python train.py --moe_layers=[2, 3, 4, 5, 6, 7, 8, 9, 10] --balance_loss=0.00622 --batch_tokens=[32768, 65536]
Below are experts of layer 7 (counted from 0) of a mixture-of-experts language model. Rows are named router (the router's row for the expert), up (a neuron's input weights, with its number) and show model dimensions 0-191. Each number is 128 + 24 x the weight over its row's rms, rounded and kept within 0 to 255. Numbers have three digits each.
After each expert's rows: a language model's description of what the expert responds to. This comes from a sample of Wikipedia text that the model never trained on.

# expert 9
router:182180178110116105137175093116131140111108093119165150119122125120143139121138141135148088140144142101149095079168125124131161081128130098135157118142088145139107136154124149154108172158141143133152145097131065099108097122112147144182112120160110124135103149114130148126134079092133135111138109120118159140105100152098112112157154116134161057136139158141106156127150155119087075120130124078142129078117137111137113160108177110125122074131122115130151133125154131160120148128117149125141132147099091147122106120134097169133150103118113135130134096129153119170140138134166141121
up0:120140148170150139140141134106092122143109119104109134186121105171134104139107158159112116149130188103142155151121100115112102118106135147102107156154101099165161133120116135116157142108090122108121146071111089135120099156139123120143102121094110090143118156144114098166133075100123145092166133101143151141136127173112170116117131088120085125137093148092107083094124110080121124091119130113120117093104181103100130118087119113094117094145119159110097143083136141143110130145148166140133133105133138141119126099127155123126105106173134097141099153146114140150160179101141124110
up1:126169116103134151147141106173123136159097152130158094126122129134124112132174118163125081151143123136125173111095126125136105143164120114159132113114085113089101128110139114128120097172141107131141117095117139082118099097151145100169094110135126127150165147098132120104148174077081110150102141086137144124107108134153159142082099115148131148105101179099130104120091076134154096145144175117142149104121141131157163097117183115113112148165129154137122091146110138148144146121094158169139151146102146154060133162133119133139134124147128110108084136156129139140119138126114110142
up2:167100124150153100141119110117134160129101131149104145115052157112103145084107141128129132113143153079126157110179112110179122109140055109113175110115137095204145127106132135128068152135135121113116099107142097165160128132132105151133094091125118105117163153093114103133134118107084112116125138160146140164136111095161113114157076120140146106181126139154143132144104120128137099111172080129151095115127137122158130140140102163125091105138141134097129124147144118135131132180153113108145139109114148127136147142116100153126171107109136106108148127119143166125104137137118124110
up3:137156118114164097115164125151104085139110067094126175164149117134104129127151146131161098080151142155128144091167126171107125137141213142093123150128111140147111159133121132120132134131112135127126156107112101092106125146157125145115081123138138142134090100123192163077141122113157143173168150102119114117092115120131134128121142131114106109147160149145115132154109109118147136149141120113127173129127138106151132120131174138107137101082128132138207159139111122146137147144146168139163122156128120142097089086107125112129132130094130120126108152123130158166165133142172141116
What it handles: Quantity digits and numbers. Digits inside measurements, money and counts, plus number words, such as 30-0-000 l, $62-2-,193, million, five, several.

# expert 44
router:138119147128107140131126142107093098074114121101155129094124132125137120152145129118127101111152151091146151133097133140104083164104087162147137189099134116119113118120131116112151092108134120120137140136185128145135131121159126140151154086109123121109130127132093137132153122148118123097118127169164150098167111129112124130132134137142109136129135153107125120151210107178153156120140156163109121145119157125194079134186101145112118058099134142168135132119096132120101094117115122106118111193132124138123115125155124075131076112158142141104139130135139149147096148173159119122
up73:147071145076137125157094148106158149112119125125117156136133100139132114130129128151111117149162162137132124148108093119122125088128114160141120096127153121115127144133121179126132162111140128108111104078177152106112081117148104127106159155131102116172129126132150125148103137130121110126107085113124094138122137158123121119130108154173121061116129184048137122098137132168129074108153093153131178142156122111114136172131148148158135095160124132099157151140125092129122114116142131115176140138117128121144188117068126111120102108131136104131085109127150131091148139155129145099
up74:166095100108170171159102129145128121143123112127079113131137129123117107132153111114077116126113104125138120115138113137110126100138111131109150112117189152097141115154133109124135136114101106181094154149219157141145142136137142103124119127198144091169097142112132167140130133183144102082106135150125109093080074126106113119139134108088121116093122145141141133123153152186147180164111128154128160102087131139102157151106134142128107098152136138142120151147138105137157110158111172101129115101119139141163099128120130090120107141137115096094145126120118119130110126113151139116
up75:138149133140121114173161157158116123159127126113163115177116120108105086115151153101112130080119117131178105152188111133110170098110071126119128127100131133133134173125087146182121144115092117165091133126144114144144141116139089136095097157150131138126131135156127128154140111127107090081117172102162157123092108099144134140101148104126098118143135117122113142138123165160126133119093120110115143122113135139155101120118108126104111087165132123107141190086150097150107100147102155185126129138108136113160114130140129104117131112156101138088108123165105133093119076133127185142
up76:047119130117145139174112156118143118104158144143148126093104147120096138131112146104127112156126147090112159155094132136171103180112136167141104127099105121103134116146123135092100109162142185102089152127140129118099125138165140119124087118104102066132151131105181129180120132116142121124069120112113112088087146119101123148107167127137177127137128127161126158135112142165141129129151119114127173133097127121123131111115142134126113110130103165120114137150118131116153156132133078127128100177143102147082119113159126124182114124124115166104142138121082112165156163099130141129
What it handles: Table cell spaces. The bare space token after a pipe opening a table cell, usually before a number in statistics tables.

# expert 22
router:098090112174096127157124079103136122099104116112143158093117095115162134083151130133136129145095123084091175158134105163079113133147129133148137136145095093149118103143110136114153132131146149100123153138143105087130117120153108126110107115091131110142155121122134120091121122118147102166122189113129164116052128116131165168133145127105117153154134175126098106116126094109167144143138132190198161135078144132140136123102141115135106146144141125121140094171099086134111114129159128169119092136132144135156145118132087147114129131123097122122096142124135137179138130137135111149
up0:129136122131156166158144110149136132134110182120104122137111080118179102106149080144113133117135101124163126162139091132137121096111138119126123159145122118188108135156141131119160128110140117199140107119089162139139064113125100128144117189117147156188124137130145088100143123136145132142147148138121111105139090158137138104191115101147110147139122160140146128126139119107143105166124118126085136111103141112156127157118139153165132091143102127100131179122149117156121104138091122121137122092146106144128150113060105163152165127156136102101165079137107141139103131139104107135
up1:083116163136140161123108090111166144118135164116117194121155123102140101139141125121185128154125139132099093122137164147134109137106145113124159088079094149124141151119156079112134116142189146147128131128120120128114159105136125123084152141142140127126099108121121141098154134140144126116089191101124130107096151104186101110148104161165133101125119170147105123164176101132093111144121140085136173145137104134107158138125107128149146127083099118120093134150102118124125116122155090124122144142147152139120131136135164125106135138114136097120158105133128154151107149104141036123
up2:170143130093103137159114159129102141126143140090109134122117146099163145075122122173121144099088167126094139114091156156139122139071089112151134104132100109145115145113119144118150128154108114088142136162185130122153101152129092149143134075129142110088102111142113120104118125151120136146116151122136125114139119111161137129134063139134115135116126110080135136126158155124120170101098091120133120092128084119155144142118127120157116157143150104102123135133167101099156147088132138156143131151134106185101126153122130177130163142119120102133147146075141107159118136138053151167
up3:123129153133128113120114147154164168146149122113143089123107125105144165105079086128130126125126117120123160157166139144152102126142111149145084145137089154134158106149142178099133157151105149109137159179106171114135102114180118152127131127055139140147112149135125141105131138137164089155137093094123082136123142112121076120102102143142100106136121148117149108123180105120153125093131115185113137091125126130149104120135099150149155147085164118114130137146146137123096090132113178129151124157118123160128109145114168084121160126146145129115117149151134174134084102157152129079
What it handles: Taxonomic Latin endings. Latin word endings in species names and taxoboxes, such as -us, -ia, -ata, -idae, plus pipes and spaces in those lines.

# expert 20
router:137143108122100099169158081100137121081153118166140139110128101114123134106172097114124126117093100111117150117139138143122119128143149128178154129131165136120123092128111136145107109182143146110142144150160142128093143143125148137160143106072106108128161136088101162104146148101158127104055132060140091149075117100141130141128163148143156138121160164134107133108110126149124119137108107100136093136070131168098140100161170153104135165159132107136140155161130145162125191121149124102126106112109106144168135117099148147112104128131094134148152128117136108134128109120087135137
up1:165156166125147143140085133118118151114116177126108141158102152134186137116111118125129161127144100142158102111103101162132092154132130156086134161121118135103144152115124147094100120176103136144129096175165135155137137148014139172143141160118131137127116114116115123122145097145110121125122154127127134130119155084169133130107137115129135079123177129138154107109174138120095121124128119143141092150101116111145138116097119133098079083079131144089106130127157138110126112110118157102140134098109103147106149169111138111132112170139125124106178124131124151116103100139160127150
up2:146118113124160135124135111107119144131113161171115140104133143137147149128131133150140148124139131135104154126154168123150154169092162107142101131116186123136116110071133120090123116127132143141098159106134127112132121078123135105119148166100130157123111158145133114204100144111183125113096119096121158111102128134090119115141096100163135142104097159106089173120076134128098100117139157094086107110146112157134107134142095102167120085121091115122155130136111157096087146150092151153089152155136093134166133157155107162136146124171124098127104161098120136081113141102133138140
up3:122101077100124114107132116108140146130131114135153154135122123149151176132105154127186138138136144151132162143132147126135108121078108129138143110113101136120092077124124130145101093145165128136173170127180108106113124097180104129147143077170114127131149129098148104187116133105152112132119066148126163158159121153127129138107140120093113107124103145134146126137147136154172105169078097089160139167141113152132141128116136140103129145072072127127127105110102156141136137096157118126113084115146127136142100121068138184113108164114125132137128126136088140122154128130103126099
up4:134150100102156121076148098160082145128099155110138115139108125165070170137119083104101140152137117090129146141083110107127115110125153113162149122143141127156142139105102177110116115110139143123136158145117122100159110114169138118139109134094150091114106081109128110141069206121144091151155076142136113103150143124143130114132131121125102115129107096144128147117111155129116108122138119121123109156157166144145127120144137086133149083115130143146098147164121106188114130130139133116108162081140112144129105131114147089163107139176120196139162138116145104151135153121117096133
What it handles: Scores and numerals. Digits after dashes in match scores, table cells and dates, such as 1-3 and 6–1, plus defeated and scored.

# expert 55
router:149121079142139125099119102122152171121134099147156110111142126132128107104131086129154106144152116129138094088165096132111154108139109163100126094125145097094131142137146128140134140163100111068139110151135182112119113108105131121117147136124114119166158151109127138119106114141142121092113150114128169110101139151047188092096137154147107146113098188129132136167147116090149145144178125115151131092088129128147116125125135123122168098161106125128138127113112150126159177166143099130144131146127111152127128096088132088071137117139138159081154159179136108109113118123126133141
up0:097126093091162108115104149160146149127148153122152134142129148130130099152113088154082109128127114104144093164102143097174142111137121096106100109124075086131180114120131120138128165170107129127132145143121147105119134172132159141121148126117119130115151173110151132097114086107146137104124114153122128135175167150108093143138092165143117149110127123139119110155118136128123140115142085114131120112131072181113137089143106146146120089117113166166102155163123116074107084158153075122182123132120133130080112162132126148131101107149143127113124140135133132083143186119131134170
up1:107130108140157116160123096125132128144109116113131144175156137155112144110175117164126120154116139097127100087106123130151135159099115168147146168130117127100122119112078166147122140132161105155133100102140166144117135145106160151140112084112138085132110157174125116107129078134116123132106135112141110111114145109112154054083112104164087154133089148081158133133115101131138132151156110140119168130120090130144099090145177096143113125082106134110142130071116117154173196140136159131099171140127134165129131126140119134145157127141141129104128123141123116116135147171163162110
up2:158123182120134154101112077160123184113094126116136102118161186111120098098092121173150117148113133102145168103155142132129171100154108139115098146100104179088118115138114127147123147090115150125142079141119136137110124121116100104109108127126154147160120111102157169157148130109138110095143112141080165129162125141081070135136118130145127092116122169143100137126108125150101093169080116100127148155131139144127115138154127134103107110137144115143163099126128140114104115087150150130134129125148123148105147120124115105125121141125126154088118147091114117175063172082135119125
up3:110142111158126166104096132115116128103116128157124084124121136123119100117143150129164113075127123180154129118141100182143106120148126120132138092102098124069091131166167136157092112138142155106155135162167124143118109140163142134123085114088077120117121123161129095122145133138148126144149147126123150137133102171110126160140144156120123207161112143114146123116123121103114115128112187089129144119111150106070130105111178149125101109161102117153109115135119151090108125134166151123091143141155118173135099132127161076098126138158122146150135122099087122108119134157095108102
What it handles: Lowercase single letters. A single lowercase word-initial letter after the or a, such as w in ward, walk, wins, or c in cricket, celebration.

# expert 32
router:152167136101105143131103087133132088096177144138120120102137115153102122094188130120131164138151119175128157154147109149135055100128107115146168086115140132143126119166122128154133188095150136130145136105131090134135117084142119115087139120115156128121119104077104170124124120149156114118106119153163117144103165134095149103134137148141126132141117111152117124133172150076132105117108110150130106153134115095090137125118130113115119113159115144151139156084150124090114179145175110106121115137135102160136144096116112096155107123114146086107081169149155115159112125105093118098
up0:111113185129099080135118136128087118121128103125097135110151145152055136109142115138132076148144122068098165117091144137187126098146137126105096137101130131145123106137194133146134115089133141129116151158136131125127150126110102128137150141103115098121156132132136128114125134144134156119162138148099109140171116112125070162156125093109114143110076095130135124092164117118168095157123141139142132119097144162175092108186101131134140110149095127178114126144126142147129137122123134127138109139133158103151130133110149135166106117088114124171119167148094107101098095134164128164
up1:128156139118155145122077127143138121106145194102126146120113119115095129144160137123149137149155113171125175125141113127102100149142155096048159126144167141094128125102087095084125155112105167140149088104097134156144112138177146135130127132137164121115118116105141101164123129108090097115152130132143115179159168097133137105138124131128167133132110143124167138158127117147077105140132118080141168131136197139109141123089177107152101081119123104138147156105121103102163152128142129082087137118150106141108121126161105116131114097131134135122126130155150153106132141142119107127
up2:139138133142124138084110097119141093094106150120138127164145163108130148142175132098077156108134117126124166102100131127123153144132117149143130140131129106164117118097085138101154147149130136111124121174151128168064115145117129147087139149150106134172114110134130084147122145116102139159120125107126133147086138124141150137115129164127134124113165121188098115138147161096089095172131109126125109154123131163129119131170135106169102108131129145131139124107102105098045134114132124112144198107119170087134120092154119144164165137149125121127145111114144154167105141088153087092
up3:160110138128119116118106164131141115128106179124089148127108153122077131076096153156117115127162166084142149106098126130138156121168144126121145142123117148130100171105130131133082146129119144134142160117151128146162117139119135178107126106098137113137157127150136148127116160125142117078118151114111116155113154130100144148121160135146125107159150117152158126130156126102121124108093152092115148098147150145102098191138127153121087152107118152100140115106141105109150136124105114130154131156095079156092119109158107124175129199099151106085114143092190119127102135163092077118
What it handles: Capital-letter abbreviations. Single capitals and letter pieces inside acronyms, formats, codes and URLs, such as CD-U, DL, PDA and www.

# expert 8
router:145122102149113150101124155109162093114153098142161069139141173140102124156153167172164118130109102133156127116120133077155109139111117140100125150166137135124153128150164134172143132155165133075132135168081113166128138129096124139128116106148160141155153081142125154081129134170128140100140157133124106102119095129107125132134131118159144112099122118180123068189134114144131133096107123128108121165138155102129099129133170116133119162093138087141113127113127131150120135107112123127104154122143098117133160114169088085118101133117141142112155103124159086099121096104182113120
up0:159130097114172091066126108142116094112152138115138072139126160094121127105135089112120106148105123114138123166131149106149119134129168145113130139110136115142167143110162118122148148101145155180148127151121125118125201108133101118132173121173114124137117143158105123136142148147130100104105127135169117093118149126139158137131136123173111095131122137150173125114113103089159100138140144160113118160094079153060152095128169119146104119073114091145166122141150133127121172131109127151146153123101124130158110143147094109157123149117163091134146112088142168123124147167137130160
up1:128135100120124145099119129140147128077158094143111135142115127139159114136119132158139127157136147108149194139128130123162123121113138160145129115151102139163106113121120127143135154154130136153116137146102126115138113138135112127148129120131194148134144114152127144152129131170142176092125178128154146127111081125124145144170113149096149043112145173108156145091146139099114127125138102097112124103119154172134087142145119134110132068138107130095149060115154099131146086126111119191179093116165087134126123149164131138119113129087103161118145088129121108117110153112080123137
up2:112103168140086117122142115177159121126113149137090172160138152179163135149136106169112147149081098116128125117101136140164121091095117092107141073082138145120170165152114105144106125136118143103139116125169135161124107126116110161139097096104144114112120109119146120099139115131132160157120145157136104169117098119102121109129149172134104120102089109142111096124163134105131126153136090143123115091135100133131155172140092070111110112133152115104178134115133160154113101156135118107125133104097149139175115116108124102133108114160167103104122130110189125107118113160150174137
up3:116108139105114138100164137092132159107133140173143097122125150102112100153136130119150144111155167108131142118118138139153150156133153130133147103112150095145137095106124130161139120114156129144124112134138149178163160170096140095140060125140172130171120118138125137116125136120120126121098090163145120147163159085137149086164118163098114111072126131178128179120103134133122139104127130104111086113096125138098146147109105102130137133086142130156168132131117140129131102125158124078115142087104158129092107098138091124105112132169116182120183181106141128135115168152139098096
What it handles: Infobox field starts. Line-initial dashes, bullets and header words opening list fields or table columns, such as Born, Date, Location, Candidate.

# expert 61
router:103163134152138117107137145123162129126147085152109146142096119110147136101116134160121121114108135137123167109119109106115073168135159125126128101120108103124092135171132080157105112114141128163138160164118172115153141147110185099140126178126148106136108149121132132122149174128142101160142130119107119129147104110105107146112147151142087152113122106074132150119091107139113109169154170147111160114137144109159108143145143132103123174095102136122086173166156104129137091136116100115088134134120118113116169119152131169157100133136089141127098166145097194104125116108104073144
up2:148143147104139125119155149147124122132121135136098158112137135136119145075144082152122115138119133118119127104150074115104131100120167142125127152145100087159171135130107128152175104177124112098086128116155142149128096183157130125184124165122101115150116132148167159135155153110164088131129128148150106185160128135137152136125177090143085106128107106144135102136071098130149143063117125079096146088107127161102141124140087109101134125153153129111122132147117146147105097128136096118177149071155122150104110126129154139108109154118129108122123128085124156137141143115107139146
up3:168129120136162136119112119169124163100184132127124160148106105077102132094129194132086109086115134146106138161161122105112143151194177100158165140108187126103129140116160122141133131136138117154132134112073131101127112140130127124112083111103128133126126150120154118105148168149140108162126095131124144120126102113102141128121137120095111150134110127104153124132148134116128079134114147102057104122153121117134128159146147108142122163094132109133091110119176139107144141112117103133153130156071137138127187150149148171129136122156118120115146112107152145120137156143075078126
up4:127124172166123161128128113139122101138121118152145118112128117101142094144160169116078114091157128131087105080147165162156152130137100170155136128126148153124120137136116113135126105124104113152203098149146131103146158119170141127128146140116165136130077092122166146110109156101131092169144106105115093096129153118149125111114147133116129142119124091111155162149079120154116137107102161103143163120124123108162108162107102099155108185145099097116077114135142108102124137141154097171079159094088120130114112135118144143116151130117110121123110120119061150131129133102115144103
up5:159112144134112133132111142129169143130126141117119142098102112131141113088102120090078155150119087140129149077135085141133143160112099140117120132135125139122114141127112148115167120150140095087116118147162110143149130151146114100116102093118115091133123143128166112106183137133130128140139128141144080149132126096149143093121116081146097149089126100137121129107096090146139181155109135135101160161198086127134146151166126150138097159088123095107157154088119147163129119155145081117128180117148119190098138127098143136154129105100152123105093124176122133180111149123146135115
What it handles: Time prepositions and months. Prepositions and month names opening time phrases, such as in, on, during, until, since, and September, January before or after dates.

# expert 57
router:109119114117141161116162087104138136180159112081143144089172095120131108173167104091141133140106148156083135130092116124152141139126087135140121121129123164114144097154167141164123112141136112122086186130113110084152146103095128138150136082082144112127135097123098110095133177140166135180127138143166154148120104113142135129131157131125115130127157139163108123106115129131126108091108184118107143119106136135114083120102121144176126120144154123128139095124120112129141166134128108094117106093142092122125166157114088101128090108149114133150139143173123112141129110094075165107
up2:138129135080162127101125111119137126158161123079170126132129085118134156213102150154123097101075107120115150146117107170115115108161124179143100131105088148117133137119115141147129171158113143111128142149125095112153132126104145124132127117094132120117126126133146137162092102145123128171142154120169117159203117164147117103133110124119099107093091112136115095129098149157099114138098142107138122119116126115131112109099143143158116126131079163137147103162114165132116144108130124114131149167122150141152133113123109104148199103169130066140144102108117144127120160146172104123
up3:134139138131142157116164104148087119159130135104110172145136122117101112136064130096134121149169108132106101159161159142104163115168153129140122118107129117147152141149102140149130131131179108124097118163113137097122111119140150174098131124122147138133173129162178125110120089134167096141114142114163153141130136146122150151116139159125111131125123188145121111101122140130147116140156157143148169102126097149151127090149159109084126143089109133143172104174115086104154124113135096119122154135181120105062127157095105125120140096100143073081130145107117125148100130135142171158
up4:141165156153127177114147134123106117098150156139149134168134123092124105112135130131137120079122130150132097125115157127138117175108092093129095140139126138127118144145138150131146167146136109163128112156125167116150141131106146131136091107150105145118169136197086091110180122162103108111146112121175130147157143089105159143096139114106128090156115132133119118171110119098134166135123102131136126155163147075117140115178093148105103123132123142128134144129168135097114152117112136164108146126136124176112124099126157131083109105068106137097154134172145083123117086098127108079
up5:166112092100144157121080089153088139141142154127089146118103106116127078141143137139148116115094138105103116089142122159145144168127123096138104099188120126098126119121161107094133132158137146134140120124142151154151133136158139120107082095096144145074156151107107109159139140134143129156119086117129179134142104151128115128146100161115101138108074114133116108137107147180158075128118128126087122150170123145117152124080123123119150108125114183115135141133125138124111149121117154085097113079119126151142131155129153148164169117112119130119088116108078166106079132150102131107
What it handles: German and foreign-word pieces. Word-final pieces of German or other foreign words and names, such as Gleichstell-ung, westlic-hen, Lebensgeschich-te, Francoph-on-ie, often in bibliographies.

# expert 3
router:161126142116136148118118185089119104116157158122135086113120091135108112104134116095125171112108165146134135157155108126120104150134155119127147131153161202153142088117137152117108098138136161132091106118109112115127150095172160125128081148136105154147173151125161116159159129082093157092146117085125128126106121133101143154169117124159119133166120074113146086136144125130117099136115124123121106094102087143165120134142146077141132141122122107144099115085115107139133115119080160141159128149122109101126129085097135137162132119146138172150120085155116159139141137134119189109
up1:154152131104187163113145176135097121104110132138127157165092126136084191140110122110141125108127127145128168129117123145157120120120153140091149142182146168114135142112153153104111113087122160142161078115104117156163185108145116143126112141118105139130112142127144122160154122097128130096155128117121102141136099120154172105137110109161149137099113124117157108130134147100126125139153101118132117122136104113188138159146144092086126124114082108095082160113174094118143123121142140102129174123153140189128132164109133130118118113141150118122139115123132188094097103161154167098
up2:153133137112101168119140159147141131123091096114143131111123178081157171115148103093142136150137111177083173121151162121166101074136138106156094152093141117094144156128096148103105113140172162182151116137144116107086108109127148133120090086125101118116146111110131126129130149127143122126108159114113134087165115143157118108176118150126095139140108135122114135156084148106132123113121113124153143094166114131182138108159116093122124086162138144156146153106153128130156129105125166142119184124124127115119171154093132118134121092143150120155146110114108130160073155145118111099
up3:133106117129144119127155109116123138147166108130133147138134120088176120158107116120108141155151126162168179122124133103141167163136138107132068136080154091094097112137184135126109182180116119117131130125102137144084150130148152150144110100132133119104093173135167113126154089073099153105124126138121156110128159109087158126094098140097085112143122119167126127135132142140117140147146079125131169142118095081113135157154149130120111173133109104099114147133139118099124118155120158091101120115105138121127087115132123100151121098084165123087103146128135128117108179125105156156
up4:147138139101133164104154101114117143117086164148124108120115120164145128119132109149162142165143154111099103156124099114145136143125136103120168116143080122165099094132123146134064142160075149141120096125111103144141134128159123093123072080141133163146129108128122133128160107107122130120166132155132128158114154134101101139171118102146119100176109114097161133124140155119140111123094108135170132101124114133204088142151148127102117082146114152123124100164097119143102128124099154128137130140147147180116157135122150145119160146135128102118118094167145128147069125119157188167
What it handles: Word-initial consonant pieces. Short lowercase word-start fragments like d, s, g, h, st, sp after the or a, as in d-omestic, s-amples, st-ones.

# expert 31
router:138123126132141117124120137078127119144135137073154166115091171119142105110144111155117134173135110121186110123150102146130105156141104169173123077125123135132146147144128154143117155136150154120140113143086118103123130078108106110115142089131082120112107174090148116158147152153112115159116149110154133153146134084140101129135156138144128145108114119153154099119150148102129106114164089148106107152108097099130176129114082128123138116146097110102169162155086128117123126154118139146165139100130107139164110081075125109149117203155127139156110135129068115113133104139138134107
up0:116164109106117120109117118154084148153132129135126152129146131141113126122169155173125144142075160126169103122144108172128105131153072162103186153149076112102095114109156154148112112123119150143145094125133121152101132167152163109121101125113136140123137124119155149109131129106113071163117163150141153083117139108123143126105161157134166096104147133153124097193148139133122102098121132108155116102127124099054136090133116159136132149100152131120131095141077122143116121089134157147127129098125089142129107127116108135104133137094089114121146118146111165132090130143143099187
up1:119155130116148132131131146140118141162120144126138101126131134120149150110123139124178116123140097111134136152152129145157098121122124153134064152153139112096095115166167143155139119130141144153124195136129142121154149110130091121084114152144143134137070138074129099183100145133126087164156067101140143141113107113114142114157130132179096107081096123148121152180144110166156127132148134105113146119106181103150124123117169123122096118163111121126128126130067141146149111123105133153106135106174082113118133111143144104101130144102120116213128135089109123107125132151115130124
up2:126137105128153160116108135127126134165105106156142145113104141104146107122097132141112116108121142115105100145145119170133142175131124144134113139127123098152176124140110125143139099117206153107123111159159144116118068107100114123131102091107123141105118107165155100116141095113117119103145170107128123133139118087166154125148156142136112089103139084153104146104144137122111148139114096093140071163163131152133107144165060122134079121136130074132140150141123124113117111108193115109116084100137133122093152155087131114106112130119146177140132102090173128136104119114146184124
up3:161159135092155065117112152116133109142112142105140111146071174115108098128139126105110129136136085078146101160127139116143138066129143141095135136104108090074141124122130096107106146116130141144119109157136145150137145113120106141128124139107088153121161125175096125126121115121147103110142129176112097125106105095072133125113096171134091114148150130147110117158121115111111133099130109065152155106137143098176138145151148108158097142111118111125161174104141134145151173156144107112128117151142138148150132135140123118104131174131159181103151087132092122131127189115144115114
What it handles: Capital letter starts. Single capital letters beginning a word at paragraph or heading starts or after an opening bracket or quote, such as S-enior, R-esults, I-SBN.

# expert 0
router:111099123152092106158149103129130100105088127128150110127088117107146151100130139167123139148124073149111136134102142107170098098187114120111183136081156116128153149146120144105107109142084140138120182117120130137161123180070124113144131106160136167103144137095123119141115137148122135135162112079138096118153144122118089127154153122096115187110143130162117121108161139120132133158154173117148163164121148144140169144116130102095138154144137155092139087125136119150127125144116098140136109127129114138116119089172155087112098144093114124161072138093143115130134108107099151141
up1:125159120161138172119150114143126116102117105123118142126123121129164153097124143175134165169117141169151116151114103151206101115156137096126155141101192103111118129142135144125119089113089122136158119147158109132169129150138140168124111127118114130132143094120107161109085128164105148134141089146062118135201105092143139157130127135125117114133076137116112159112102154117106063120124164120138128122162147110141112181108153107140118141129104114122100145122134120114133131109126127129185163117170130127077117154112121114148080124088104123140117128133140138092110140154135145156
up2:109117154143101117130135136110099098138138144080154143162104122134184137137085130153131132164143102133119116141151142151169087132154139106114177129097141155156128128114087102115118149126104122142115127124131132183122080134099158113124135116152143119127079169117135154151082111107143078143155167130119117145158141110075151129119158104095134098097150124096088136114078163132080099139120177120143116133162146125092117138129136082148113123133144151139127122066145110099136105115156101119124145092098130143134118144098110111109094138093116120135113167097066163139158127123137124106
up3:116111150121137113112103105111119143103129130116106142143158140090156138157103131106169170152119128154143172078146171100121085123133124131131116094117127111115074145117121151109104093129122143171127121126155105143094080102133108125111139142095181142093137133127101093146196131148151143145150133147088102102150135117157129146116157116115104132178126086100111114114127112166135124076131149117107120132123132101133154101097120122105123076113156140091136104157191135136119137126115171177125107118142134150203115104161134112111092113140087137164113110122105105143124160142114125117
up4:141121109123129150092124168132106107135115119106148119135107090126087139136124172105099133124095082083120158134094123145124148137142152121129089170083194108120158158145161111118164130130141093128107108129152121120181135146117136111127110132113100131127147134146112105134121105135107125153155093145094150087158119141220135143128134079108122160065133110119092128129156121134137130115157103108140141108125140096104142095115161135088122148128106128115144126119107099115109161122109159144160128167155130155124117107135095124137116105049129125135087126160079157162126126115114099139
What it handles: Roles, titles and list separators. Occupational and title nouns such as minister, director, politician, footballer, plus table pipes, colons and dashes in lists of people.

# expert 27
router:108125150148126124162099146085100136135111110110133115116112170130144071130098126098121122135157150152099140112116121139114152120162123147132100162133128092109161123162201149159161126135139151147076144128166094107117072114128158085148095152123164141100148133135161138181152204120117133159068123111155104124101125130126133130123124119135164099145092115116114077152142157140160156126138106144100151143148122148097101106124149106101140125129131086132134116106151124148138117137156111147154102127101083117139117115116155137071090155117111117137130118127157090154156130135169112139
up1:118099123129102120169126088147128124117148146136127127153146145097121170113142167107125115133109145156123207157125170075132149119153147102093118144100091145130127143100122101152180104158098130125115174127098109152071168130120112086124140121124128135145123132143142114176144108111121119106087116137096129121090163118137112128155133095145125117136100127163130136127099101109164122132115094082177187146162135142144089083145114149110148132112158106111144113133173107113144131156134135108110116113095085124127144159170121154124119130147107147078139174135136085141142146123091123105
up2:198134143140170161164148130113077146132083124118129095131111181091101109111113170110143131165117143119112146124153167126089118167144150140145126103172148099139133167172143141119114145156120121117141140124160104092136088124120143083141108095116117147129078095145151148125131109140112128103127165148128160122137128117077112113083131119100134118155121087147109138123143103131134130104156146106138136122141116144149119141117126124108101121091109150102122103137127155090126141150148114115191156162190114144122065132149135137104172111122123122137188150121134108176151123108119112156
up3:121119133103148150078115117142120128166118124113144097120115144122133103169147124126130130148131143109118126129108147137176123130134119163129148151126102169143072097102141139143113159131121154085143123127109146114152144114149133167111094133159115068128119165119148144143148164152107121141147092114132112138137110111117080101106146131099073127109137111101099066118166153099105129077163080103157100147122120162121145144153129141080133152101136157164116117092131124160165172130147141141085183084131134123111126097139141131139093125125142176182152123095152151118158156111158118141
up4:170104169121114117135115152152096125117068134142126082083115153167101121149123116136112093101113118150112118096124122153111156127131108134169108125075115118129130094101108098176128144168088129094091113111125110132122109114152110159139129137114148112132161121123132133106167109074166152121114113129107165139131093132098142142149122184114117095159139130159133119130135093156121119177124114112124126198143107169154117087101132157126149099140175134084106095133089096092125101094136115146131090168168126127141104139117133119122096093175142125142135123112116139144127122167150126120
What it handles: Article an, coordinate digits. The article an or An in prose, plus digits in geographic coordinates, word pieces like cont or Ass, and a few hyphens.

# expert 6
router:083135142147107172168158112088153049102075070112140137105100097117177120144179146102133106106075142128135121105069121134099126118118118124137155127142157102145145127121135107093106101139114095130124143148147152099139145134130118143140153139135138140151124120078090110095107152135102139182139108145116114121121122093126130148105118135144171126117121131086137109127097157156122116160162095146196097135134161127096141118112135151137126118153144138177104125141142126116135137125161070160152134155142119127119120138128136135148107153129113145118118134116143073117155122100113125184
up1:159135116141077084135106144143122113114110149094124113124114103138146129162147154157135132129145149104111156082151113123114145123137123108187117092112124106124123101153123121114091097097078123113112143114149122110112108158175176167130138169094167082135064130096095088131111102129118136156130131116095146156148128141132116123107155124114172120104103132117110093118125155155173149182107158114161122120183159178122104132127081145083110120105136098150146110173147133157148178147133144117137139145113109136122115145128108103155109113144149119137116149140119132155106176107137096150
up2:168168154109098150121136147151074122135118095145187113158145153103141109115127110140090134106070134099140125133132123098093181141095150141092137147131168089145131136107129119107108086155153118120159178186114144121129122169169147138147109133136109166144158114119121131105144140148094139160184149127123134139123102121103133170148106112140147127134118117129130114095129114114117109128123159082154131156118113125180129150204099160106136131143109156104190108155148141149089078090129126106109141124129130131142112150138134132151107156123097132103123097137164120115107143121138110132
up3:152120139140081160082109110149120127129120129105115144135151098155144136153127134150114096134138122124166133136110114109160109131152124113125118102141137074146131176058126139115126111133085134186133150108113113113152147184142121099108143113129096193139137087149121132118130115159175162123127085139107076120160114100144107163137153118123140111137139147102145160067108152102119101124080101128150141166160104132127135090152136124147125140123116139129168115123124151150127122105144119119131130092097122133166119147148163124133127129133042130166115149109131166117070126104165117127
up4:120118121153111181160159133146118077123109167153127110112084146099139133148089108128104095125125124090117120134164120125111142119136166095142138084111090096127136162174118111104145117140145117102146135114169144138158146149172134133157108140095126146112156113140119100085119115147105115133200130112112164106096134108132146165095122134086096133177124133134123126121105107145158144126116151123162088122109198147142130148139134157168122110084121141122137140135136139079142134135120128186132095115156142134146172091101120151144100128126148116107142105091148118110104140087169174126
What it handles: Surname ending pieces. Final word pieces of personal surnames, often Slavic or European, in sports tables and name lists, such as -ski, -ić, -ova, -berg.